config = dict(
    d_expert=128,
    init='uniform',
    init_std_o=0.0,
    init_std_down=0.0,
    lr=0.00839,
    schedule='wsd',
)
Below are experts of layer 4 (counted from 0) of a mixture-of-experts language model. Rows are named router (the router's row for the expert), down (a neuron's output weights, with its number) and show model dimensions 0-191. Each number is 128 + 24 x the weight over its row's rms, rounded and kept within 0 to 255.
Before each expert's rows: "comes before" lists some tokens at least twice as common just after its tokens as in all text. This comes from a sample of Wikipedia text that the model never trained on. Tokens count by the router's weight.

# expert 8
comes before: " The", "==", " In", " He", " It", "==="
router [151 110 142 142 135 149  80 164 114 100 129 144 142 144 100 157 110 138 129  98 142 160 111 120 120 147 107 147 100 150 141 139 153 105 139 155 108 124 149 128 132 108  85 136 132  97 107 145 126 164 139  96  99 110 106  86 124 140 144 151 131 141 137 134 122 152  90 136  90 133 163 147 141 116 169 102 149 122 169  96 131  73 139 119 116 123 116 146 147 153 143 128 170 176  89 113 174 114 115 124 141 111 100 145 122 170 143 126 122 109 135 112 144 117 168  91 116 102 145 157 113 143  93 106 133  97 132 101 131 103 139 173 118 108 133  91 160 119 133 178 111  96 160  90 115 117 129 151  86 170 154 115 155 161 153  88 127 136 131 121 132 114 136  91 122 137  86  95  87 153 106 138 146  95 111 128 150  97 141 145 132  79  83 161  94  97 127 170 151 122 167 107]
down0 [ 94 140 112 125 162 129 116  85 100 138 100 123 115 110 131 129 166 122 125 133 176 126 131 151 131 111 160 132  98 155 141  86 147 118 129 101 147 116 160 166 153 130 116 128 133 133 102 130 134 141 106 104 127 134 149 169 138  94 113  97 123 107 117 109 129 163 140  91 165 144 105 150 136 136 105 122 120 135 159 190 149 140 127 137 139 104  66 112  94 103 136 114 136 128 126 129 120 127 114 111  83 158 137 113 115  64 106 150 109 136  99  59 131 126  65 153 174  90 133 164 110 115 128 132 134 101 128 148 147  97 163 155  96 119 120 101  84 143  96 113 176 132 120 125 164 118  80 121 124 121 135 156 138 135 126 120 124  92 134 112 143 139 152 160  97  81 103 136 119 113 161 135 113 126 134  98 142 105 170 163 130 165 113 174 105  97 113 128  94 118 109 152]
down1 [122 169 146 123 138 126 110 124 143 185 120 154 136 162  80 116 130 111 163 158 149 166 164 142 155 147  99  76 135 133  90 127 145 181 172 102 127 116 114 139 147 131 106 167 175 129 132 136  90 135 128 153 140 155 183 138 115 112 125 129 102 114  93 124 153 174 133 104 118  77 141 126 117 161 141 130 131 137 119 152 121 143 133 162 157 143 139 127 105 148 126 141 143 110 134 135  96 180 110 107 153 170 178  80 117 125  86  99 161 136 111  81 101 167  90 101 128 137 118 164 146 142 166 120 142 130 135 103 145 181 119 141 149 140 117 121 121 119 124 118 127 119 144 116 161 128 143 117 151 124 177 138 140 125 176 113 129  88 156 117 154  75 140 107  94 155 102 128  89 153 119 151 143 144 135 104 131  97 130 114 118 147 153 150 116 146 116 135 106 147 133 123]
down2 [134 140  86 162 131 203 113 164 117 167 118 124 136  89 118 138 103 146 105 131 121 111 145  78 128  90 135  71 142 152 115 116 158 151 202 155 168 136 123 143 140 131 111 114 115 127 132  99 149 103 136 100 124 167 131  89 152 144 124 121 164 161 158 135 105 123 125 183 116 114  99 146 103 100 144 161 130 146  91 157 152 148 169 144 155 120 121 172 124 148 125 135 122 141 121 105 104  71 116 139 144 104 108  67 114 154 126 117 150 130 133 174 177 124 132 165 117 124 142 118  86 120 131 136 127 122 152 114 128 116 112 139 129 109 155 139 108 183 104 121 133 131 176 146 102 113 118 135 133 107 112 151 163 186 139 135  98 132 131 120 142 136 115 152 144  91 150 128 140  98 118 127 111 104 151 168 125 137 134 150 136 136 135 105 139 165 115 128 142  86 140 110]
down3 [137  98 132 113 141 127  82 114 148 104  91  84 144 110  78 108 106 160 132 144 121 132 138 109 144 116 159  95  88 125 103 124 136 130 121 106 141 147 144 120 123 109 106 126 129 110 173 113 137 128 147 165 112 128 131 135 135 156 118 162 120 140 155 114 122 117 118 111 106 130  78 139 122 102 146 142 114 137 195 139  91 153 111  92 129 138 158  94 144 134 127 111 129 105 143  91 147 105 136 130 138 131 167 124 129 122 145 145 135 171 175 120 116 144 112 110 143 138 146 128 112 142 138 121 118 126 171 147 124 154  50 177 143 109 119 132 104 132 106 136 120 174 138 162  98  82 102 134 150 113  68 108 133  95 148 103 128  95 101 153 156 126 167 114 127  67 131 121  62 123 118 130 148 120 119  92 145 112 137 109 113 142 113 115 153 176 156 142  91  96  71 121]
down4 [140 149 124 166 151 136 117 152 123 135 159 134 127 123  96 128 131 122 106 103 107 114 142  89 113 162 141 128 127 154 128 137 129 141 139 128 109 120 104 129 169 125  88 106 161 104  77 113  88 117  96 128 125 112 112 102 146 130 133 133 147 154 141 126 135 131  98  68 131 124 167 140 189  73 147 106 167 115 124 119 116  74 155 116 128 109 161 149  95 139 117 144 149  93 146 152 115 111 122 130 153  99 101 132 142 196 145 139 101 135 117 122 154 152 171 143 131 129 125 136  98  94 136 143 183 122 143  88 122  95 133  99 117 103 128 149 122 147 113 162 137 119 111 174 117 119  89 149  97 125  94 110 173 154 154 114 124 126 153 114 169 106 143  89  90 164 121 114 165 157 144 132 155 133 123 159 134 107 117  76 170 120 125 118  94 115 162 143 170 117 142  86]
down5 [ 86 129 132 115 155 169 143 113 104 108 164 158 122 150 142 113 151 125 124 140 130  96 141 155 152 123 157  86 114 125 144 133 118 103 120 145 171 121 154  88 123  70  85 140 113  93  99 109  95 155 149 146 132 103 161 128 141 108 129 139 115 102 127 169 128  96 146 149  79  64 102 115 156 141 129 150 154 107 126 139 148 166  80 103 154 117 123 158 144 130 113 115 123 114 114 134 121 143 127 147 142 116 131 106 163 134 140 146 165 108 113 164  86 148  77 107 116 170 123  95  60 122 159 132 141 148 137 173 137 133 138 116 107  93 180 152 161 144 101 121 105  99  99 130 117 132 168 135 125 124 129 127 151 140 144 133 107 143 155 158 118 168 133 163 130 135 106 116 130 132 143 110 150 149 160 152 142 126  55  93 127 151 118  90 130  92 125 142 111 139 142 123]
down6 [152 137 105 136  98 161 143 112 123 143 139 136  91 146 127  99 148 105 129 180 146 156 132 153 126 117  94 141 121  80  99 150 163 118 126  96 130 126 140  86 128 138  92 118  96 129 120 179 129  83 141  79 122 115 109 142  98 137 107 130 132 148 130 142 124 125 148 107 149 147 145 109 176 119  87 123 131 156  95 149 164 109 132 116 138 151 142 117 132 119 126 141 139 185  92 149 129 113 153 110  95 139 113 108 112 166 136 127 125 141  66 146 130 145 108 115 146 128 119 134 103 148 143 177 160 151 126 144  83 154 130 139 134 144  74 142 123 113 151 163 166 150  63 132 159 144 115 155 163  83 111  83 138 150 132 133 143 144 109 138 146 145 119 138  85 149 168 170 104 148 119 143  84 134 123 135 115 160 152 158 110 131  90 112 142 113 140 169 120  84 160 155]
down7 [150  94 119 154 133 105 126 172 131 123 134 152 174 107 122 155 114 138 122 129 106 146 158 119 121 145 119 133  94 134 130 126 154 147 140  74 123  81 155 144 122 152 146  95 132  83 106 118 108 134 118 132  93  91  92 113 163 137 132  97 153 140 111 158 141 151 116  94 109 144 102 118 119 112 136 100 118 136 111  98 122 111 124 129 104 131 108 131  93 135 153 115  82 168 126 146 130 190 110 135 133 134 112 124 143 138 142 135 161 155  95  92 138  89 130 115 131 128 161 101 103 107 148 136 123  85 170 136 101 144 114  70 130 103 105 154 147 113 115 191 120  92 125 107 144 140 143 136 182 116  92 104 131 113 129 123 122 115  85 114  94 128 165 117 138 127 130 151  88 147 148 147 128 120 127 114 104  76 174 100 108 103 183 100 105 122 121 126 115 149 130  51]
down8 [194  98 112  98  70 147 113 106 146 156  90 115 128 144  49 125 107 132 106 152  82 102 128 116 124 108 118 112 125  97 121 154 140 149 115 129 114 133 134  95 153 133 111 106 110 121 147 111 122 140 100  89 140 124 167  82 130 107 159 131 117  76 114 143 137 161 121 136 123 120 121 148 134  89 142 112 138 159 165 156 159 115 137 110 118 141 107 132 188 136 122 122 145 138 131 113 174 129 128 128 148 110 129 104 180 135 123 124 146 139 111 179 145 112 134 104 158 110 116 146 102 116 114 113 100 133  92 141 122 112 108 137 143 124  99  97 131 129 134 150 113 124 155  97 102 127 132 124 133 124 122 116 164 148 127  70 128 102 147 109 122 173 180 107  95 117 138 154 113 133 130 138 112 118 157 172  92 102 186 113 140 143  63 128 149 112 143 140 178 125 133 165]
down9 [152 132 108 115 104 167  97 104 138 118 106 139 167 132  96 139  92 141  89 136 118 146 147 119 155  83  93 147  90 118 131 109  97 143 157 112 153 111  95 170 116 127 115 129 171 138 178 116 139 145 128 172 124 112 118 181 102 167 103 153 112 111 155 149 126 115 195 121 138  92 118 147 133 144 137 144 122 131 136 128 158 112 109 143 102 123 133 135 151 169 131 129 128 156 135 147 120 189 137 139 131 136  69 146 101  79 120 122 120 127 151 136 130 121 165 148 145  73 109 134 140  88 129 120 120 163 108 162 138 167 128  92 136  93 100 116 121 116 137 156 138 115 107  86 157 141 160 104  91 151 126  89 122 110 135 102 102 170  92 136 126 150 128  96 126 143 121 182 115 139 153 139 114 145 130 160 151 121 112  80 123 126 115 164 172 168 137 128 147 135 128 125]
down10 [148 134 137  96 136 142 150 174 156 140 103 138 100 129 121 134 159  89 153 150 138 104 132 124 111 158 114 124 151 143 100 137 131  80 118 100 133  96 115  96 132 122 126 115 135  95 132 180 142 132 148 135 146 102 136 118  75 135 127 149  94 144 126 103 153 137 139  95 119 135 117 138 122 181 129 135 100 138 124 129  77 145 116 106 140 114 143 148 101 155 127  95  96 107  96 145 134 169 118  96 120 167 138 150 126 122 195 127 111 121 164  87 122  95 167  94 168 145 105 143 130 124 101 101 142  95 151 122  89 132 138 100 144 107 109 117 117 135  40 137 161  95 150 110 109 101 128 121 150 121 145 107  96 119 151 153  96 121 103 110 112 157 126 145 167 148 155 141 137 117 123  98 131 173 150  88  89 152 123 119  86 112 142 184 128 157 116 105 120 115 104 106]
down11 [149 158 109 107 126 135 139  74 127 140 105 111 111 119 114 125 139  99 143 109 130 132 108 127  71 133 177 168 147 109 126 132 144 151 134 130  82 135 125 179 177  86 105 154 148  98 140 120  97 138 104 147 119 145  92 137 127 105 137 172 142 126 128 101 133 134 141  91 104 144 131 134 104 149 141  85 115 129 134 125  97 151 126 141 156 136 103 151 132 123 114 129 125 131 143  95 153 141 141 137 148 105 155 144 130 178 157 119 108  97 147 138 143 101  83 116 130 112 130 153 106 104 141 130 149 109  99 165 128  79  89 138 124 154 173 163 120 125 140 171 127  95 108 128 108 106 164  91 105 110 101 126 124 133 153 117 148 166  61 111 100 109 146 116 118 101 195 110 110 106  80 116 145 139 134 110  86 118 178 147 129 129 155 161 105 116 139 136 140 130 187 117]
down12 [114  77 145 146 176  64 120 155 104  95 128 122 137 122 102 165 113 125 123 140 113 143 158  89 114 128 104  98 160 125 141 112 127 137  88 139 134 147  77 101 104  82 128 137 169 157 134 192 120 151  91  92 142 135 104 130 113 136 107 150  82 137 110 124 160 131 104 120 156 155 137 122 142 128 151  96 131  93 105 111 130 114 125 112 120 135 146 106 108 186 119 164 100 143  91 111 138 119  94 142 178 112 115 121 121 146 181 123 114 106 120 109 180 122 157 102  99 125 113  86 134 100 148  97 135 126 132  85 131 113 128  85 166 139 127 124 156 103 117 151 115  88 141 142 135 125 122 187  96 145 135 116 149 155 154 145 158 114 136 118 114  93  94 102  97 114 157 103  96 155 114 110 107 121 138 134 133 151 139 130 144 127  98 118 119 133 167 161 111 108 126 142]
down13 [141 137 138 142 146 141 151 142  99 103 110 175 130 150 170 118 117 127  94 141 127 139  98 119 136 156 137  90 146 183 167 155 107  99 107 177 104 136 132  94 150  90 114 144 131 147 106 143 142  92 145 103 143 122  92  71 131 157 146 147 170 135 124 116 119 129  94 141 117 110 161 109 126  97 101 124  82 108 143 136 107  99 118 102 111 144 154 155  87 145 161 112 101 185 106 150 160 128  93 129 104 115 137 156 143 157 133 131 164 138 177 115 147 171  82 131 133 161 156  97 159 165 146 168 120 142 109 109 142 155 121 135 156 101 140 125 143 115 146 122 162 128 143 118 107 119 154 125 142 109 149 115 164 147 110 121 159 133 161 146 134 142 150 131 151 142  70 129 154 152 105 131 106 158 112  74 135 115 144 126 135  78 140 160 141 101 112 151 158 113 140 149]
down14 [138 113 127 145 132 142 120 111 128 112 143 159 123 158 180 152 110 108  96 109 118 115 120 107 168 144 162 162  96  84 157 109 130 127 129  99 153  83 130 129 145 125 143 120 123 108 128 120 127 160 176 110 157 138 143 132 134  79 158 146 142 170 129 146 112 140 152 166 161 144 132 162 125 102 156 116 129 126 166 128 147 101 175 159 148  85  99 101 139 102 140 138  98 126  95 127 127  78 107 116 133 160 175 118 104 121 160 144  84 150 154 153 146 126 109 132 102  85 129 179 132 126 128 111  94 101  82 112  85 104 162 107 152 116 142 115 175 135 154 126 120 145 123 124 152 144  98 101 131 103 148  87 105 141 103 157 138 127 115 121 152 134 120 147 154 109 124 142 110 157  83 145 135 131  86 162 121 131 120 180 150 128 170  90 110 133  98 104  87 129 111 107]
down15 [116  90 170 124 167 139 122  85 117 147 167 122 185 131 155 131 110 118 116 142 147  98 137  86 132 147 154 139 121 147 142 128 146 136 116 173 102 141 117 121 137 101 134  98 133 126 131 193 134 129 110 124 139 134 111 143 139 149 176  75 164 149 146 104 122  83 114 138 113 142 183 109 132 148 136 137 100  69 118 125 131 124 138 130 119 108 108 122  97 115 127 106 118 130 124 134  90 151 122  97  98  76 150 159 124 134  99 145  72 111 153 103  94 158 125 144 156 153 133 127 156 153 114 129 130 123 141 115 108 129 161  74 123  85 133 156 109 131 152 121 128  97 105 150 141 129 136 121 127  73 169 158  92 122 120 121 143 163 123 155  77 136 150 148 146 143 134 149 161  91 130 125 124 126 156 107 145 149  86 104 144 133 164 148 107 113 130  91 140 180 141 161]
down16 [104 141 106 148 160 140 129 169 105  75 115 124 154 138 155 100 119 157 116 136 110  87 112 138 111 105 184 158 102 115 126 122 119 109 163 171 149 145 137 145  95 107 110 150 106 149 154 146 152 153  92 187 134 121 122 125 142 150  93  84 114 167 128 162 119  81 103 159 131 123 121 128  92 141 122 102 127 132 125 156  99 129 114 131 109 112 152 122 105 111 135 144 122 124 171 136  80 115 112 160 145 147  85 154 140 166 135 119 145 124 134  97 150 144 104 124 128 136 140 172 109 151 174 171  90 123 152 129 130 134 127 131 133 132 127 150 176 113 158 106 129 141 107 137 160 133 143 162 135 113 148  93 130 149 133 145 104 135 114 142 118 106 118 137  93 157 149 129 178 110 144 163 145 210 133 179 119  89  92 107 109 151 124 115 119 143 147 143  94 121 110  89]